{
  "n_experts": 24,
  "experts_per_token": 1,
  "d_expert": 192,
  "activation": "swiglu",
  "router_score": "softmax",
  "routed_scale": 1.0,
  "vocab_size": 2031,
  "train_tokens": 304500000,
  "dataset": "wikipedia_en"
}
Below are experts of layer 9 (counted from 0) of a mixture-of-experts language model. Rows are named router (the router's row for the expert), gate (a neuron's input weights, with its number), up (a neuron's input weights, with its number), down (a neuron's output weights, with its number) and show model dimensions 80-159. Each number is 500 + 50 x the weight over its row's rms, rounded and kept within 0 to 999. Numbers have three digits each.
After each expert's rows: a language model's description of what the expert responds to. This comes from a sample of Wikipedia text that the model never trained on.

# expert 16
router:578554496506558432501459513555419467463476421514534500522427623503598532424537612397456562528606442537434402421518492572495469525550432413409563558536521516534574513503515428577479495552521583475574465446494583506499454458557493508446537476
gate3:475479498420581489520531579506549489496448393557492479435493579393295568475441420460568518492508539465618485428488546501559498483448484496461550534406472488404556531468491472496462477440504509577541550479518509533487506390553451461466465544
up3:502524494619517478543525583436528504591493568545540508506520435459505444462496555466481417418602492466542500487496648418433588500444547504584601584546630542529590483388513495514470521446490482516473545470460522484557591489488480480546469520
down3:620445597536511505511600496516466575522497511486511468400543466493476425500454543450510524422449520501479503544486475499465519472516527453517560480441452471547496469588591581472490467499528557495493539496529552420447548396538593546470385418
It responds to: Short consonant or vowel pieces in the middle of ordinary English words, like f-ac-ing, war-b-ler, Q-u-arter, Unk-n-own.

# expert 5
router:515556516496534530563535513475561540623604478534505523473471435450523482491480483511451530472525543442538559558453591434534557554435471576556470467501513596439506443545497478507573578490501499510516547579508489466468538437546481569549380507
gate0:449410599490599459478623508465526530431440486499558496496542538493562453643612502550474513471536512563428403531553494537390481495558591432512552481526508508455438514547515507457493539515553492415534476558514435515478469424502482506512486479
up0:433481468580555455449511475507504450454457526530426562538442397516452532522602466482522456518613538560447526488476529475456500380539431471438544590521463455517556530522436540448525449550528551390473525538515508420490464505563537512456435455
down0:563481598591459524408410564523468507480438520492531521420482516492504508479399466445447491493472515564497574306507480517570413468456422646542455463522479572441496503498486505431489497578541466482481475490482473467483468545526523420504493495
It responds to: Short pieces like at, et, ar and capital E or I at or near word start, as in p-at-tern, l-at-ter, W-at-ers, Army.

# expert 13
router:490402553616550503529495535441607548565501537459570525492472616502538486473499501413551517488460448523474476486481493453573433561503427576362531469512535448568579532537448529536490559454522469628628562565444467512489509596531530551514447475
gate9:483460490485480438551551440469502450454477475449561607554475534491503547480467515424569514473520480536494511492474568425477449540567517514466527436480495497536508455425417484472570465556433435401577435547520439407454492434409447600566484463
up9:453448507444515439527546492526555528504517551495434534488541409484546389446506487495599579529491448592447473560495524371598557534496473482492514413446547578446534462508513456509401492538472552461473497387596466497490495508505492535494457509
down9:572497508492529443589449535479518613419474473484617481480489507554523522544490537489426576578511539447407566546491478617539466552427527474404565540478535410431516452485547491379494494492510409526456498480431439452452438438548573454496480562
It responds to: Single capital letters starting proper nouns or abbreviations, often after list colons or table bars, as in N. archiphen, C-raiova, M-aryland.

# expert 7
router:543450578471537550496482516523494528520588562497442503409527428472520471422495449568391465472506549607565452596435401593513453395518516450506601474475460418500474496536501524429540466496497487509492500437501481467535365483423458546521571528
gate5:511452469578513569483532508502595606484391450493498497527483494484550562386482556434429523391457594501434399518483442540588532499455498468418466552534478388474466569549473549508435483529554587522517431481548564486518432506528475441531495470
up5:505543523538525504570462579479549525484463476544546514511523466553489524502461579491525420589433483484476618490515402474396414533506519434550451468404537459493511543429541461538476527464493464510386500384574512553527496510591479482518517543
down5:523393496429498450453444472489513505486525524489501473456440508476516508559524436536441487504519514465484440462570550462464439524554536604440507550500526488545492555602459425498478563476462512488473407440443518591559553609475533461527544443
It responds to: Word-internal syllables such as ro, or, le, re, often in foreign place and person names, as in Volé-ro, Stav-ro-s, Ludog-or-ets.

# expert 20
router:531557534508412489469574419435529505489519538492423511484464406551521453459477460369404437531521541441473585414651477474496486524509588461522507569613515503498561530451501525464498417544519480511469486613524452492439495480569508526448519530
gate3:533430526562511563486499483490541399508417566514511498558501492627434468426530572541428457440436551617506589532519458504533538396554391496409515508435481596512594572504543497504516549452535438478505442543484538470508468547516450423447529515
up3:593493422447492468562523414520450399413493495505542427480428465488420491477431487502465448427488481551601530515448485458523392505517509410529467575495453521412458515564502506466555345486468424581520496572437503583500496540591522516514504523
down3:473558565522571464417454531456570541513510469438488568514400527469495501526469460569509530442457489394481608558448589559443539441481553484531545498580446460471529532448495519526524452509431486488591511450554413578515493483485416558470406570
It responds to: Punctuation ending a clause or label, mostly commas and colons as in infobox fields State: and Money finishes:.

# expert 22
router:484566514540497472540445517539445436499426463409540489535492459454476553637531502507486421453525432497524462580462600504548494571572586361525427450513437456550508449563493467560469435464499495482487521508535505445546442441552573472548471408
gate2:552463520469533495511441555446456525459508557520498571500389450507485493499549500609507481471387501424533442468467449575470550506443436500573502529486483367451464508552547539535489490441409504506443397490527433522480501476610495435531356398
up2:462472424463513404508509473600455502522536486562493499500457538541590507540549458558524526492493456563538400412438466472459412474488520466532456503433491564442584513487460514373523553454627577551420430448524519386634497550460475586418451499
down2:508439518484581442410468471368462484479553467503498498430461496540415525433530498420454561524480506450453528497411537448532506493494425563587558559417421551592440549471534459471544572447483533433503563505534529530426484480494526528574452485
It responds to: Word-internal v and endings such as as, us, er, ess, often in Indian names and words like tele-v-ision, Jee-v-a.

# expert 19
router:508467536538544579438455454465548537459423561590490411471525518511478464525462505398466473546404549392548518502523575511485460508398526529467492558570492466466594465543605546491479562547471524428571438575511530534487580460446446412532410452
gate0:428491501549487477508571485416454493500459492501505508498493586557499480489486459528579501460546586461434555458519481422464579432408460475399468507582463571526575452456551570454567531558458458453527487519493485583550511533538552562525557548
up0:423475558418509551401499489508512505552577547553477418511434485482513428536473488538448436541524544465431548626488505489433436474449490559415487510511521520452459509509464498540457498503604504470488371546558483370494489508453517496492510515
down0:434475504500422482485464429500488551470570540571521548531481542555573594552550572542553575527453474497581448527532585482569561582483475498525489463426506449547436519538543489382462552469498526490567519562551449517434465448458585447488439576
It responds to: Opening parentheses, quotation marks, apostrophes, dollar and prime signs before names, dates or numbers, as in (Catton), server's, "A NASCAR.

# expert 18
router:505484522480442473479614512480592509466564498468456478499492441495432511622470527552500557560505487438465449508545398523495510586476522473498440624485457540516583510501431446495492641446509507527472499443371503459519439517482488451562430562
gate2:494469459529509503496495502467472522428529481499622412525542491475528595553461463459378456607448482509444453372508514454412545514453545576572487579452575531457531484472439506518552485522515479504545508465354459574492536570574480420487430533
up2:506482555506429453499506573543561478540498500451492462399525572429535539531519507586458547523494500367542359444469523513433538539519476427534512556574569623570504470532560586515518460556465459496547515432444484500453511483469502470499549552
down2:498575553545452430504443439531368508555480538563441480535492485554577446572489544536452529552550547465519529633523527568467422495457569516396501572547500568452486506532532514567483447534491532465458443488528549341407505459503523389490505521
It responds to: Byte pieces of Thai, Devanagari, Tibetan, Chinese scripts, plus infobox field words like name, career, history.